From a checkpoint of a small mixture-of-experts model trained on Wikipedia.
Training: a variant of Adam for the experts, 1078M tokens.
Below are experts of layer 4 (counted from 0) of a mixture-of-experts language model. Rows are named router (the router's row for the expert), up (a neuron's input weights, with its number) and show model dimensions 384-511. Each number is 500 + 40 x the weight over its row's rms, rounded and kept within 0 to 999. Numbers have three digits each.
Before each expert's rows: a language model's description of what the expert responds to. This comes from a sample of Wikipedia text that the model never trained on.

# expert 7
It responds to: Word pieces from non-English or transliterated words, with diacritics, Cyrillic, Korean, apostrophes and IPA, such as ī, ʼ, ich.
router:512479551529482489497527480531448485486445511573559558436508549515452502523519514496515563488555475515527488532539398426461490516548442493499451546487543470491506447508501523509477481465545458465490434499487471555543472486460430526497488435498478519466463546561523561543486498491523529532534457532445520496591556478496484468509566505430583480444446471519540509483570470475492467508582
up0:516526482511498520479513485572452535539439503468533453457484550498532457510519511402586460518549508555488470524452520455447552457403426414524537465488450504516506452497452551519515528535550502530542519454576453502441434493495480480565545503525485533542415546453530541533514451575529444499447547536537526558549499452494510475551532483510549416469516487411525495550510509501521450523518
up1:449491539539453488424578419523532565425518590493441564462477522552503493537521441545511495465495526499499513487537528430472457453445481520443564453503561505440489507484476512461537548530499524524486465510551503535544428529525454472479509508503514482586500472452480507462484480437527507423512526524472500587433546507508536454438567465512503490492490465543453450478527508536461526525524
up2:479493525514480543470526430523479417549473510593578481389552557454502476477490471521466498483539533511446466465500581477482523496499484486416558560427517408545435515503442547487535574529501485446571494546608473534508519472539477443499468506477482468564493558474480474527429510498544517500497499472536427496471535557515562441542454483564568504510523443473540471529489479469509534562543
up3:580459498495545475512537536481509500518464518481519536470507555461531495448443474478390469575430511427592422522487549574438511509500440526526533506501536551503553479456456493566487483561567440494471567507478540525499533533506512399498472474535469445496519466494511463480499477537503527478479539414492556474463480553534501510557452483526497431492535529483553535474480547501422559392524
up4:519525515480551555508525502539489503498539576489497464561549438536469494473511415405447498412455503457572532495484420516527439462401526551525543516491508470599489483530454435492428463525529538529500435528517500483480437580491448490536485483477528496503508548439441514493481479496465533523504462525554507459468537492499526459533496509520507480542520493443565458523619529479432530551563
up5:520450550508438538475503556517458520470392465509572497465464504509455513552519435461517482447431543462482526486519540441583441475465502498488498553509420534482588517534512498470477440510553520551475481529518485576531518561467510451549445551461591460505475482527541500495572469488493469489551569535517416490488484521430558494526526466439554510479489493466422444464486500491515438491526
up6:592580501522531535457555572516569526465560450487436547479521537476463514456561497500486419442517517508462467523518520487537488550529534470476532515474553570497468458465496538536462518533574537417484564525534500466423513472467505469529497490450468448490493513540504430528527511490477515562462516497467447568462524473499496503459499525522454452492484411491426551496496463511546493557388
up7:513485581497493455536569500521491407389453530547522561497547575434508490467501513523478500516455508547471551545525483507520503515523518454516461452537508512475551501493537565568432485535531516524473586523532530506547511501511574561522480494477452485488551540461507542465491542507558533505541515436500511447482497523519524514523433490450509451464487488553492493490480450482542516487520
up8:518466547448514553493460499599468478434465572512458502499541597505505504506455426540498523508539527449520528596471503468512519441492467572499489438496482472543471482410494539586526506487536538492531511429572530497511424545521536471508531521474465490543492447559581480465493510517506541467529518450499486462516538433534574442491481514484466378490537516500468439492514560417520480448565
up9:520569523551489499485454587454504502529527521489485579619585519536426497452525533446509491453455535491434548527561498445563495503485464504554445486544438533521496487533477431496525558524524481535481494496495531452546544509509460530458481436529425503564500463481523549495520482454462557497559542521539571486512581508469547488473545506434489498459510478475453470447558571521489479550499
up10:517572558475525485500522563445416571463461462465522513496569550479534488448492448496464489469444490473519568534506528472389514494485481508579565477501557477458538507513508531544498535520479521502512525497489552467511429446539468519483514553522523446509469500501468535576398493471492562521476524428536504521440503569430523514484498446513506503490497499479484464536517553550452485477562
up11:541490565532510528505505502504501529484419533527478502508432561499486461455498440507463447558486471445521471533510517495472455532500443446425544505430444517487482480538527533521446539535522502587474512502463564435553485538473468429583426509440500520484473480592442489436493554535476543474556468477559518467523439501488558464540502555499546447540539457517467459423470443537454504548510

# expert 5
It responds to: Word pieces inside a word, often after a capital or first letter, in names, titles and rare words, such as ess, ort, ough.
router:482511541515451403492481575447497493554488551461496502468476491466481534545487451504513464487429462508422502564502476531502445523528475512483438562485505567511537511570482525501446451543514452564482497554446562403560506522522466496504470431564487509498492504474501509513504455467494482453531563456499536490492539504435488500520532508535548565530497553440498456433488513524526517482502
up0:481512518478468531534482482538468483477469454507493471501512575456438463508471545491486474515436483473422496462504507498481469486502417451467459484479527481488459430499480521569528586497493486480553501514582579495473537448572411453508510481502534500528494566410484516544453446540457486456450539485450535507521463461488490488544533509469492478468448578502446526459498503449487509448461
up1:526558446459513525570493510446442532483378508521575551537525485496508446529480505482461487497557508503488511534542476574484494516464436452496511444466536471556558444467481467514477468458552477452477565493457464533553496477525516421442516502521459508424531546471479472534527572459470452503571505477438480464486538425522519470492530497495484460439570481539491387498555538510437462515495
up2:533512579550411475515540444548432572480484523458535472512538439458538525475561502503557530457558436507589539477506448432504520433545468547514575491446481467540520495501532501547537522470458508523508587506460510493529476489520503487424498517505525476499522507514531483537531495598463546480523535481479435443494537497625560493435492492512552455512498491502433454488530441523486527542515
up3:448524393487515597505505495469518450427429528564500583542423439451524498544470503482521538550479429464519442443469463547540455483484511576498540504403511448477487532533503502434493584467488491455481464443576521521530489520539535400524478458491517440520458537472428461467567430557527570473490502436478501569507493553558513494420548561490490500550459483496503471458508474515538541499516
up4:484465440472519468566500415514507499485484484535504480506489540500444477453563553489484464492502483456462493520509527472497561500387538485521500479484488490535475476521462486521508468607449481544504588458566501518503502542504576528504512524421502561483506512506489543473506426481462510479517542509494564566529448546540512491448446526498472533457498543426475530502431488565546504477445
up5:452562528565427491449528498486490487500454553516446493435486458477477501512522510476459503520455451505495413490584513450448493469571578513471507542509496555482552507503488536519589465571436489526490515522506542481440428560509541507438536571507421497517465589560542569447510482514440518528490514542516421507505451502480507468491491516478540467409469472549494467458510509429477526507505
up6:539542515466513497528484487522498430500487462478457560473472512579489529435464498463475488437538496516448480518467513536470528510495552450465532497510555497546519515399505466539453439510419509486537444499501462475541465488444445536433509521465437474465487504483534487493445518497435585495466519483551530563447532481468506468499507504537466512541436434449567512515528453485513469517435
up7:521485475443535553446562468508548548518523509520549512433568537481428455445500475497460549513543510489424579598517468495491568445459455466504502445512547598483405470405555464453498522619440569540465576514508466515514510521469496475512491483504551555479487516498520474526481499545493482531505527478469496473548462499441503497546441503451567523486538558515484533430517499448500512475478
up8:527500493547447485521580471444530468484463509445502484454556466565511493484515443567562510450386548534459463460593560508421517503505528549583504503467551499453532513488522514428489508452588565498519477514487495508540520544458479536511460478494426482539484504530498480417600540551450534603554455432489526516479474470479471519572503540470478544511461519520466508537478456552441457535566
up9:568460538386503462468534461500532505449434495485500606569542472506531482432460584458474500537466559551518501474580497539404472516426503508544544406484462495499518458558506532511468463517488547523434471453511543529563446520481586479539505491490445540429537577529433464504470495484463543579531463496455431575481477411506510482471563529487572460507529453525550411471495434475515475537450
up10:477486487494498539460524512536524443503358434532516497508484517479468535520496566529481429429525449533527552565474503584485471494494507535475448499532524536514453543524517399508517502515460526414462550452541517465486476508488492540502466502466484417527526558428500487468484431495408508488598480543486547555572533438431500500541553457474464483459480547494488536502501451539542494489455
up11:532510534577456486390483411505538454472580479491477475471481581553468519528523469528465491538520497505468452579478491535485491347448441434523444482567446556568503466516472525546448526539509521435562517495532532543496520529473454556503453470558477464514465462490459510472459446492533543468574551501475505508436465568576465473503525528471547549515466472502499454481484565504514524480496

# expert 3
It responds to: Given names, city, team and outlet names, and single digits in sports tables and lists, such as Boston, David, IGN.
router:541489434468488489487495500496496527449550446521478508497598487566523535530514599445477527514600498527595523445494485440494514436455542480512457495521532484527513534453532518493531585491440527462514521489520465499429555482545583508501493494505478445537526530476488530485514526496510476531457481508522458502533432527459527556486438457569478488481509475569495455498505546475513456456452
up0:501470489505531523472518404556494449495438492457611550446543532556463507530494511483487472449400531441434506528576491405509502437483463522547563493470511527503554473508463500499513554481504540523473433528539536539485513503434471519528515508473546436482488516505530471488523509507509426586557570515500467534503515450520575409515496474478475423480519566541529545478464455487410485482498
up1:527492518543429540521534534523450519525456409556536501480454590441509540515484513465491436456464559533504620595481537540390475443530499547538507505495504480446562442561531457489583468522527611542505560482465484544525484523463420448507529500512492472502525553566555461514507493520427477554557576515535560512467483467523529520461532465555552485490490533503547461458492513464444539478535
up2:522523502494463566495534472539502476500449527586496535462544575479462498397496432499460483511455451455549539505484561446510488511487542497456510557550496481456460422464465465466585517537574507532526557486560497546536461559452439485483527531496524492544416533498527494531488454420507510504526538478511516474499492525486548382462480527481504510444442441491510500500495467513507561455489
up3:478553587463543511447594496559527524469451539507530517535510508416455442490481518471429501501490511465443557620567526445527441487463523516483521492498557540497462461510444519549543491479518521517507492493566511490522402445495486509480467521410538457504505524515474493434436498505500473565553599488469487514536471500497555483476533478487572455558531451481480435447557510527448528521472
up4:523583550463520577453457423476474518513505525492480598513532526424494445453474455514495543463494478410405538545497526447469459509577492442475505546478531548513521489561436496452493520523479509562476499459559594510477423503545462470439425518508502450528473486523503503472481446471535465493494455456533535577509483477497514486583464467524501492558493459503448448507525450514419548452522
up5:495498508504485474498537443500476468445482412482540542491455581490526537470552432466420467442517512477409482568491465423527451410480491568518511564501496524502486498521529467474552507598558441571484469516472493476504445449480456461472550507502494456530433494467526512423484483513465496506553551504527502580523500482426497480488449495443531432479504573502425497548546502483471438513477
up6:526515554530511517509494518560529532521436496532563510465491548455485507426549459444481528424433538433528554484482465513448542532536429543482485535499445486507531438454446487517445486551526497543456501476571495499460492496524503431499483468427525507545505562512565508442508511435546434467546558489472526528512500461509584394517523463474571490500481569514440489524553553493451549542507
up7:508472541502447625433501439490467452470468504535494561575574521510517502483489477460508468480437475489485506462478498464504508482577467507506486541509407509534502459501445540537527469620492511459467461474530538575469477450432551461469449494424515472580507477554528452440514533510519544512522517428500525527446510462458544473509547525498428436576477552478544538529496520562542507527510
up8:486536513481452492405524502511464490452415496515553493574490508491544532489468405503435523533435610499487534618549531448483548509462429543472467520493498496488472480508442449543458444522475567519506592540502564528535453484536508507571545540440483502556500569518527499462525434555462480490499493528487509478431490519536490475513506528519522424516497539472520561487466472541456498471417
up9:552520498456466507475470524524492432516522499490456535512487508484482466555557539442513475539437485502460514501483522503496457457522480496525479518506511529516506454522504564501480480492497500544454458406553547492515411452532478424548496574417464440538470536507463465514465443523430529455503517508554475478430512495447566468471528509543593463535492531454452474403524551457533491521466
up10:551435504509484486465498480522433532489465428497543528533530502457505495489536504594482462508425547441410443570523487493412490442545428542521504457499536467519500426510495482555508538529504546497529492440518537475505514469453469405542503491472506480499504568503566415496478407491509470495514477477473513556505480490498562523491507504482523488457522558477470470522568524492471524501536
up11:461510534534479536464588483502504517528459467492538484542505489534535467431470432414461576511497492489491507491506516518514439438517460525450495503518491463509494512473411521521495541603565478544567504495509504503506540462490521477533504534487497503591367550488517536483473502493475546495547518514487532481395468456485521473521543528467580428526543469469401539434498532547373458417445

# expert 10
It responds to: Prepositions and clause openers such as of, on, in, for, with, after, when, often starting a sentence or phrase.
router:501485515517555580535474547516521546508446560489527464533449470444520503508523450539551494496403503410478485513509530514437577552513486526485508573482544547453506505504513488484530463492548488512487467488529465518508445529479421512483478428441565452470487461527477491575464518468495534579468493437550547531503564453511493478491518518438511486474383564455508502530439415530404547534592
up0:442471497505492521458521533508492523535544451494515529464548477581540542525473439480458539448487524478497579484545450536512509506513482426536473571517467516430559443447568552524538440457487500475522541499580508482451464555528421508482529477535434473457480587524490580500530493482522442437525515526534472531455464520526550513476479517433536465514512522481426545486543468593483546493484
up1:555513527463467561490524460545572521425441521562418572456507469441499547528507458503535550491531503460449509529513545455502593474496542497474530477577486528451522482500441495530456510540513513519538489541577496507567403508489578469494492493445494515532431608499506504508595465527472474532501497442510503499514504502497563511532531487457543538451455472446435538474518464442422558518476
up2:543511452524526530513440505514493463494579471481556518476601525535534542499509494530526479473501519441513566466529500492477556435509528505588463475497563500518476536419515487470517523515521578512505438415483516494524502434569480464491454468503490454473511540517536431497392429479498508486447454457554559544541491501428465506510483474482529548507554519479482486506561497501472464491554
up3:531529516515510482488543436507534485467585479515444527469495579480437523566472469434490426479484495463515438530508505458558540477521512523532429459466504486491483516527570447564506483454453523577531556499467462492504466516505540431521462522452472537489462537548517451483496486556462511449500539459496492583489492516390444522463523544481488451443459498533425592466466522528524537457460
up4:476508500509471500464439540496454547408473475555510465484511540464513504423497456474477543527518452450451489574485518556495513520503457542492518437488489497480501568497499523531476557497522517514489527525507478453511531508519478443501525569473595476498452483572458557481517489483407415556499561567507488551498455518418573552430555467515409455501501493503541438456505469461447492461469
up5:515552518515492587534540557465527451507555443579488458413475478632507506456452505456527519452505558551514479541561544506524525472523526430535499516539443536475454519525496487473469496508508534545459525485518509469511508516558557512493437477561508522518508474475524510497465519554461616557623478503504460432519418511494576502526560527584529498495576424478526493525500569504510498473498
up6:557521460559465506447546519442503440473509439503494434452551495509522493451464532488504416496492488490562439577486534522560587533548489561546517548456508447453509536519499497557475504468496411456529512463585502515441489428527475506545579491572460576498458485549460499485532538533486492492581486463453447490509471466480526489437578513492539494534545416442524536466490479539461532402509
up7:521503461489444584535507519456519455493443455543559481514556548533536450477481504507520529475488508524500537558539510496520497507529436448517537444541550411519486522512479513515466491459619555557519543435485445437499495502534516531480429506524423543456475422436512543540509571526500532512548477454541576471448497480536446449560565471471477490514508465470433509443567527500519483509535
up8:503446502522491496523563572453555429480562502554492555555526530553459436549524522503502509496536510548520528514518419471497478487464563455466477427568541574539483499522495445465406544568509498516425538504474564530472532498429467449613516517597549516508502511493562489483439525534552519473512550561476470577482455454535445473471536514448518505543544565472488533518483604549441547569449
up9:419491484544470457510507510506492520468503461552566569499549541548528487474501499477466481423444529506540499566484510471481426496547528460507562449553520452496471499502519404522524509548522536521509524516505471483545511460487478527444551496522488548532567490525444518525549476482480487459517506485507499487464558442533489496567493452527619432458574496468545474488490533578491500552468
up10:504488528462551557461577515494582532478565444564500512615592454438450475518479472547487598512533483437494455615565453529514551507441532515517480472502544447522479467498485547471552545523482531518567419490544500483526463529469485505588427490425513558496397526503513438431456493560545526437495530497494523469471514488517530524536475535509533511450517563489442474498447508484445490540515
up11:551489510501527505557548417503556475527545456508469549505552483568453426493530479486535535451422488516513492488442503523482512475517555515546501436541475532567508449500518433563410524499552500443425495461522499542519486413472590536463514520502530502464498489561551525518501510486468549493549450462471503560424446529539519499510528605467526489551578501501458456532530525499553555437505

# expert 8
It responds to: Election and district vocabulary in political articles and results tables, ordinal endings like nd, rd, th, and decimal points.
router:482581509475481505533503421506517561502506457472481525570406480578523524510494541491520434470521532482523478460451508496511518496521552502481517491529461524439453470474476517481559498417468547533437483472525509485486513435541513411518510508521467543438528486505531537480510547469409502551547451512479499571470498485499457505501434509410540463499508571493401525560537537592459458548481
up0:443552566529544529502444574535476532511537464500494479585465492489430450533527476461470529510569593505488540477564449498529546489519608447458445488467502510487531461555459514484558419457500521524557474440518519496535569537486459546563484515459493474508546515461537509497457494527554501429519465482502519462502503514487492463453516486481491462529447558536478407575475482491453511466494
up1:521573447476441476519537470491518475495503489484550564517543432435490541528509454426440450533487470424550492509467601499407471524471468471441510482409539527495565483498520467468529463487537522498560520522465442474472431527489495510491518475429458480499499494532414494527374438445495494512499492466496576471471456525519526503481536590454561528463466452546514479490578405491526556545479
up2:551536487458499564539486468530500449546509529478461476469466512561451516472544510486461471494396553458502472532520507513512484477562490531490590500477478436458460477433478563497496545522516484522493447474507483459503482543381536431467512478450518456501525451528586491505508493498449467460502529548454521456491483563531492471565457604512535521490445489539546564457524532534578478536424
up3:472487491533486462420547510493487489470519536486486471443462540518463485521509496449557517465451440507536502539428467539483462504501532456483478518414456544450460447520473476573525536492492478431542500539539485481444537470584555452465499510467468542556527552536509490498535463500495509502532514593485482523486452489501531542569486500419568480597461486557527450463503484524452475471572
up4:479519492483497545501566452489513447503461478537558482488469522498470471435525488498505482467466572495494513572464529497517431524508537540544591530552453491581490488512454493473422497587522529569524471456517594485450510495468520503430537493581540479548409540560510462504505473505455479541559474452509553554513485513511495525602475515527499420511519529519492371569496477556517507536533
up5:504460452515446521514530467474552462501505479489530505578490462458473558481481515482412502526468535459569557475472526477510483483550454490497488483454515490503491534462403500580578488550499590439493480478579444537458505501547498466522403481570428512473457549468558494593525461473516481483428502517491454516477464488443488478467494439492528501451521471526499527538577500502419419493463
up6:503501487537481511446474401491552527542464471527488538536523459435437400421491523482483443469489539529487540485482454525553465559502494541455465432469452507447550525457544504423552537510502457487470496485532540581482419556524523482540431533477544466440555520448481511466560512484509477493521506498548489409498451545539609456520455508498558402514422511485545453494516474480512463463531
up7:458453564475598479485511575554502553546535468447457512525566572477446447596503467471509440550465598478503498490526530480517500501532490457535534484488481479482488462517461483443471459470502522549519499585554443514551533418434446519420512446478477481533519467557516454524448519487503446453519478462498470568541456529571537496460528451513449504545471477528430562466528522548466508504466
up8:474561495537524515410531420526482504548531484560552577550546505503454538556492508496608495501483554471492453577450490494488520457457480500505486513466480450470493430510425413486524488538521441492527453532492514528493534460466453543482518472483549481539432515519502547444490467487518451537550557449458536535531489545448489508591492444440455532481444530519531495560492491539492512536515
up9:545576535537484517446464501474478512487458480509495459527598534398461490515500550567549506442517543517429566566477457443565469480463443534531469439510503529531489485478497476527508426621476491472530486466511513538466423487491473474448523561451491515497497526484512509467484412534452547511512475439452548474484492508425527473517527525496476497431465565427508496480517538470462494456383
up10:536524482511497569564457481547536506447488470449547487436493489550411569509512535450567575403518462457514513453444485479569548499493498563499553456502479486479474431550482487528523453525523477532518548497544462508498461503507521493446479454545477479468425473460564497498486456476463527494494523460436526468571489516534534450532489488513497546486602553494496521478528503534491472474515
up11:435515500566438479491467490452551471475478461458586549504515451527539533477467490537497512507444525528466531504466503468505508447484376516474441485452510488458607514506469480481562526499571472545440470499553492440536538444584499526499538514500505533466374517411555502503503460506496459458518600464424499486472448460441494548506438470518515461512467531510444498502524524494417450523540

# expert 6
It responds to: First three digits of four-digit years, especially birth dates and date ranges in biographies and tables, e.g. 199 in 1994, 201.
router:487434585509467503479460557601417460546403553473520445427506568465476507409442500535499552430526444559518511477499536449520450466515449446442494558538455519474519527520474471509524510487477495515469470456547502466506488408416443519504523592482541542516480522534483474567490472492500543515454487462511482516575571439546563493438554480492507516472451498431516512496447482457458562487461
up0:490497442528513455475467489513571462488528497534535501460458540532476455401506499473523411464452538521488479512481462555395507461584546505461482482489533486448525513505488543584566579483499524507509518488498559497488498515499493512536504469479495486491511467512495521447532417473506539497577482452419552502500554535541517502538466479447500507555489496499487428430455503556520518458489
up1:523526513496535497446531568494523554483546499505517554451492489535565471450517427511464429432445506432493532449487537499552585499432523446486504490508505509450537566547479453492528503534533517458578540493404552534458469500470527550505574499491484474475559559499551554537469455455453556529502433513486503462481494551500521505443539568432471468484545442464575536495520476467528526506506
up2:557559553551539505506501555524445491516455483462468515446470519545436463522574574485539461494478515516617457504477488551481540469523420502440482495527447521499529501501534447468472540472549476581518530519583489519474498539484464508568557561492528557519450501496570531461497501551495550532480521467411482480486478446468491510466564540551503484484443487490528530483565480487562529468503
up3:501435421554558511509481462506560510492487557453522469532536550513497514469576486525496428455485528467430487475548408533458500494476424491514470428498440482456596495464450469454523486538539457473539494476476538495557501511521495479452513444490426480444446524476473568530540508476540461486472506534523483441477478505497464481511569450541419511565512497468448449432481521405423496526517
up4:452495467493514527447486482596480436410489538501564560561490495458535462475486467517495462474402484440517525536555499459545489527531493482492560479444382455467551537468516462518551500453561464441542529482498480483491473523470488461425536473519547501569482501538517484492422505484465452442493506433526516573504521544471505450456474559485499470493513506498474498512526538580447487474425
up5:542465449485533502551481483515508443391528503444470510439447461511526468557466438509475460535451643569520495445500528586486501440571551505485459492510473476494506527488536452484439483505472535484525430510448513520525508468501566466471447495454497490465561527506510512517492502487479433542532514465555447561478474497510455482497462461509540499444565539506514531473445476520491549506587
up6:506483434515563529515578485423466515488548493513515480448470522541552537503461529559460509506471527457502570528503444481520489499493515480526507559448502443475535411540520432521525595493569491433542516402520530455462521490544441424510505536495572434576508607499462500515474484538458507500537465496507527472427507512527493417465504537606563488420496470522450455570492473504496496547565
up7:544468464514578464494520531476509537537488499519521529530490579502471536542505525533577461436473538491488548508474550499497480452507494502503508528558467536508481529522478501562539533529514498508455496444521480537565526510495516545507548525535556424449509536535438582507522417553488453472558451476548471585531516446500519514448498470543537514577490468567466481525509469476456513455530
up8:474582502481444513479483453568508536472512475522510500430551465521474411500531553512470505463491517496447427529485502502563495487552445520522496443470470491463529454469487537507522463499527535557546504555561486510443459540435500509550488550491516466563506480478466432472489479509584539473583484521466504454571506471486497438504502515443509516427413453492537446440534367475498481428555
up9:505557491526525549432531446470520504522532522526530480528519452564458569477529484477512507480411515368492500465565609458548531509495566496536535453561449553447466476482517474475471466486526521477452495568530535468456507487436453484453453498487421543534569480500478503518468459539452444442478491544530477527465517461520518490462460521473552547469486595487457481467472525536568406535467
up10:547448573554553489517493460449535493465546505536478474564514493534528466471520475480500521512403511501505454482543482492546563503484537495510461438471491555498461530534475470501406433457510470497495493478459473435507477475431448492527556544601479558520549468493432416553477518472455438459493473542498507498508440593541552451533550522457500523431438541540524550434476556470532490551448
up11:533483445487502501530533473506523530455455521546511548479521562484446468460472488433540541560511501483493553456537520487479493487493514477479609546470524455521552502510471505552506559492490519566569475536548536532521541561514451500491497550495521464574451506527565433531465502488527442460555466502458527564467511445512552459543429465474557489537509501536419461427601488492535469493511

# expert 11
It responds to: Final tokens before a pipe or line end in infobox rows and tables, such as countries, US states, digits, and |---| separators.
router:502517482506470511486500503517489529472496476461484551474564511544545543518518620421494468554575511561557526458516506435503497441443539460466480507523533474499492510463560470487524613510411553450470522499511450490455539508554574498544489519485479445557520555452497503501536513476537515503452434524509462486517419519508523569458491462580450464435522504567463445511474562467556475490457
up0:523491519455505529512467510578571513492462481517512490502527488480488514451481438467436509483472548404457558480584445416549554389472557565447549477466465433528532472475446482524504539506570493578507465515459481577512408436481487441467508497497425498543455534484566469403511467513464551481568554473531525473466495500518469404457526521439536386513479521486455447484586518498413479507422
up1:610475511499491498470544465488520534500473467543514558468551505488472485533560460464469503561463542471537491527578580498524473519437501535466484550419498476559479442497446541504511562513568515489462504504496541461442519460511430545498508515511494475516473503528426463515493445470526521582471555497528496556412463492421555433472494508512458497562497483447502521507566496504449517525564
up2:500453596471509501468585519493548497499491560526514492584530492457494386451506540498474489460446515497508557537494611531401452512558487454515548513439509525525527469503437531480486455522535515557451533536490487531485491508501424486528538513506507497483440498506577496392507485478501519489515561520467483505503553477472554485623489486502525436569564582443392510470531474516466536516512
up3:587472478511384526506521439545406499494500446576521527519477482566451446518519491461497442505537514503423594611548519542493561519497511493511570537559525474534501561463481509533546486504512513477481495499519515467512468492497434533518511501507486519462517568564494520440490524566457486500511524428558448520520460544495457462510523431560532485504521503572510469471496551486464499509516
up4:471540497504440515452518512492530466460457382621521577557561495528467555480555550448447530451519519387531509469488493489477472497548485539423551529555520425470479428455462469508453564494556480504456548446515464479474527494522482424504511477536462501561448547538532488445426519498507502523531562484495480515523526473510563506486525497433487472516534484516533470521515558521466446456482
up5:545511497541482479540524513539490448448507476523497440534474494494513549541530361528501466542474498428516532509496555439528446456560543557481532438445507463420558504495414499520521502520558592532515481471552555466467506525419491456498517594509478494561459578495548480406522450505524470565457516534454532544515486461490542454494549557548461500449479512541514503465451512502518458480483
up6:526464533585476477416541490462437535501457490538505456459488553505480514431535407490521443482495500407508416519518478484454539460545476502514572491477497484520488516517469505500541474553585533503532478527543521539513477508471555453509524533498524451491430505462544528418541503495470493532549539433503480483458510499495545472491497492509505474474537519422553506440551489447517423508455
up7:500543521497495536474494512487473500483553461497547511531513559482473496479481440495462471481484482422515485598538533510462458537496527535502461455507418466518536494449460570500520492503545514571443583483567493530592455438540484424477518401440471519607478520565450498489521434483478477484584452420517553518463496431445540466503571532570537443487482556517464520534544521573467422533526
up8:565482454499466578457560531494548460454501514524447546481523484499481477466520464504529469505548512483572530534512498500514512512465474501549542505558473460510466417516443533429535525474431480467489565473480573484518476440473486460458470497512533482525435537501511481431465523514520458535502506525496478525461558469487552437452602485506553473420473490520459536539531562442494463552552
up9:489558456510506487467508557468483482521495440506535503472496463463442479482563506509502500453497565518473558590448485479492480446475500457467553507421585498450506503566482559529521433555507507487562452571571514469451468481530588460488497450541522555536416533507517505460457455471444535542570591544542576505498498505527493485485512553462406479509546548505475455511500573461436489534456
up10:525513525437504528473615493467525459453490367531495557496551523481475504523528511430471468497482626481507599642506452532518514507450439534548500467506493501549494511520498450546479478584547567532503510471540498537505481515520522524552493463476455505531551497512516478480469500514505454501531529422488574499469464561450536515507569459519521535513577525480491420493520512451497487466466
up11:547496500488513621508540465561459478519430554506497494519488540511451459490526533525533516554500539494561511563492498502476423501485516486481531532482483462494490461514495488570470522485513485532484538510454476544492469496578479520558499521441509466548381611513511498491511516510523575487515516431559471474520450491456489459492528423485451482543476506519475450509528490494465453495516

# expert 4
It responds to: Later words inside names of organizations and events after National, State, United, e.g. Council, Association, Festival, Conference, Cup.
router:507490473511508511492509467460540497454465457469594535521625497477489525437488555528396519501507568523476498476507507463503520539500481445483512456457526441557457389447499470551535539508448428475508470456512433532482565544549459561543447517517484497555458506516509455501504533492533495493500498546375450469495432552492483482516443514531491490486576475554483517512529504540515476507475
up0:501449497563523490475545495514423498510478540501464453479563504506494524482521531474525499533470467472512539507520467495488488495490500510457524520486457491469481533515489485458505489461497515563562516517462440530581576473486521466429487488487477600475475498475499468539535506472514453415472483461473471439496502517557530510432557496483478484510558442509555480408540495517500410506527
up1:561491528427441476558479555596546525498460476487558536523488513453557501486452484490406526459466434446487608502497492509523486467452405468493498549419454416480530472481497467500496540518570564547489498519577523454484517456505494558464507587498516506494498505525477455413463495506533498539436493479503523434454492505377521435524496495538509436504459541524539398470541521470554435536450
up2:505512494471460495543586428532484447457528408505537576524537459484531526398530514420498490424429510545486508498439502456543505497490460495466481471493467517486537453447453455543526470560531523440459521479461500423483522479512530464447491533515458453532482484521563438491555524494442480435477499466507508525432504488465498446485410467512455528482478457499539498485506506535510399566475
up3:461453471476508453495492546526487442523472466499523431405495548523367523514529553501439463446527533482507550574482589489491491543465459500499616496478538480429469531487533527496561450508478476505503451459530513435435463462435510496422550487490497502529454538551488439425480430493483458544536514466450505518549445492472483493503467447558540526512508443516467484504540488539524583495431
up4:463525464474545480434497433442483549460530520573470553450518490522526570462452532464448463571466527493537434491583474492504550486504471462506522484523468522482435422477489474497513505551495531486547475483549512544514453510538448539494485481514434584573491493557459537474548492482465487544489446454460488492474469412455553459446517521528498522524477541445478566532558444527452481480457
up5:492479477491573486478545515506480511443496519509472427465482520545514460462499507518381518563492477539429527529521457514402572503511405488498491549486523523436509497435451448472522467524558476515506469510492477527453479433522489505490500441575488454550469472571457542472489493530489463512488551463484550541470438448449608546466520468558488521476514439474522560463414530489522545501472
up6:498467543449523518511458433529435499472497447478501453477439512489484538500470473476564507581427469526489536576548502526531524485508443499430477515476496565561541481496485565523442521499486576536466518568431533536564495571568473434493515478533540583515405485482547421505539543522497483466518488513514483444530532524471524397524518456500542449519535448482501467473478441521427561422502
up7:551425485489503518500541518541438447419440536602483520492494439488447460442460544529465546518522585559483486471571583450485510483473474550532507532449448434517489491481522464495543469493487492559432566455545451525492476553487476497504552521497459493595427539490539408534500484535481483499493516522478432483541402543472575460489561483570437467507547468493465479470500452521537468545443
up8:535504479544498492423446521423554442554513435485481533431481540497540502422465559467602463461466556444486485487519507492556516461460501425484562430460450485483585408479481476594487525540585466505537508483560523559487502506500566502546494536444492473492489526426508441499554461514459486531514525523459520504465425495464481382502523531562513367500499545488475495516483498459452569507472
up9:497515478539467475424514544463533565497472529426478555544511467568439503439487473479471507481558561494514491506515498530505450487529511471546489492541432573536535434481543505464598498513543481530623629589563486506462498568509470452499561488514487505523460541496464511452479478488501507568513528493470558485498498514415558501547530490541500469451481496529515485509495578487471476531504
up10:536516581494558521419573572480550432484538493563537603537551552463507504485459504534455493487455559537462485532488492479479464520507551460529481494483479500523549447534479431491487448553510528584476470438490582499475516505523544542448445519457510426504501527467435383526524504524588541505512546512547494512466470486451491533569527512427540460506495543507505528530562527540529506476451
up11:468557469492504533498471494460519513528523559552530468472583451468476582507525519476480481415485542534430481634476415450580502561514411497464449534496506442471448570503520537549443556522536499537546547553533534470549481486450478537549503508506532571510478488542524518510541388459485518557586504483533534556492540452489477522468533503559441496431503524474565480499531495579399483553548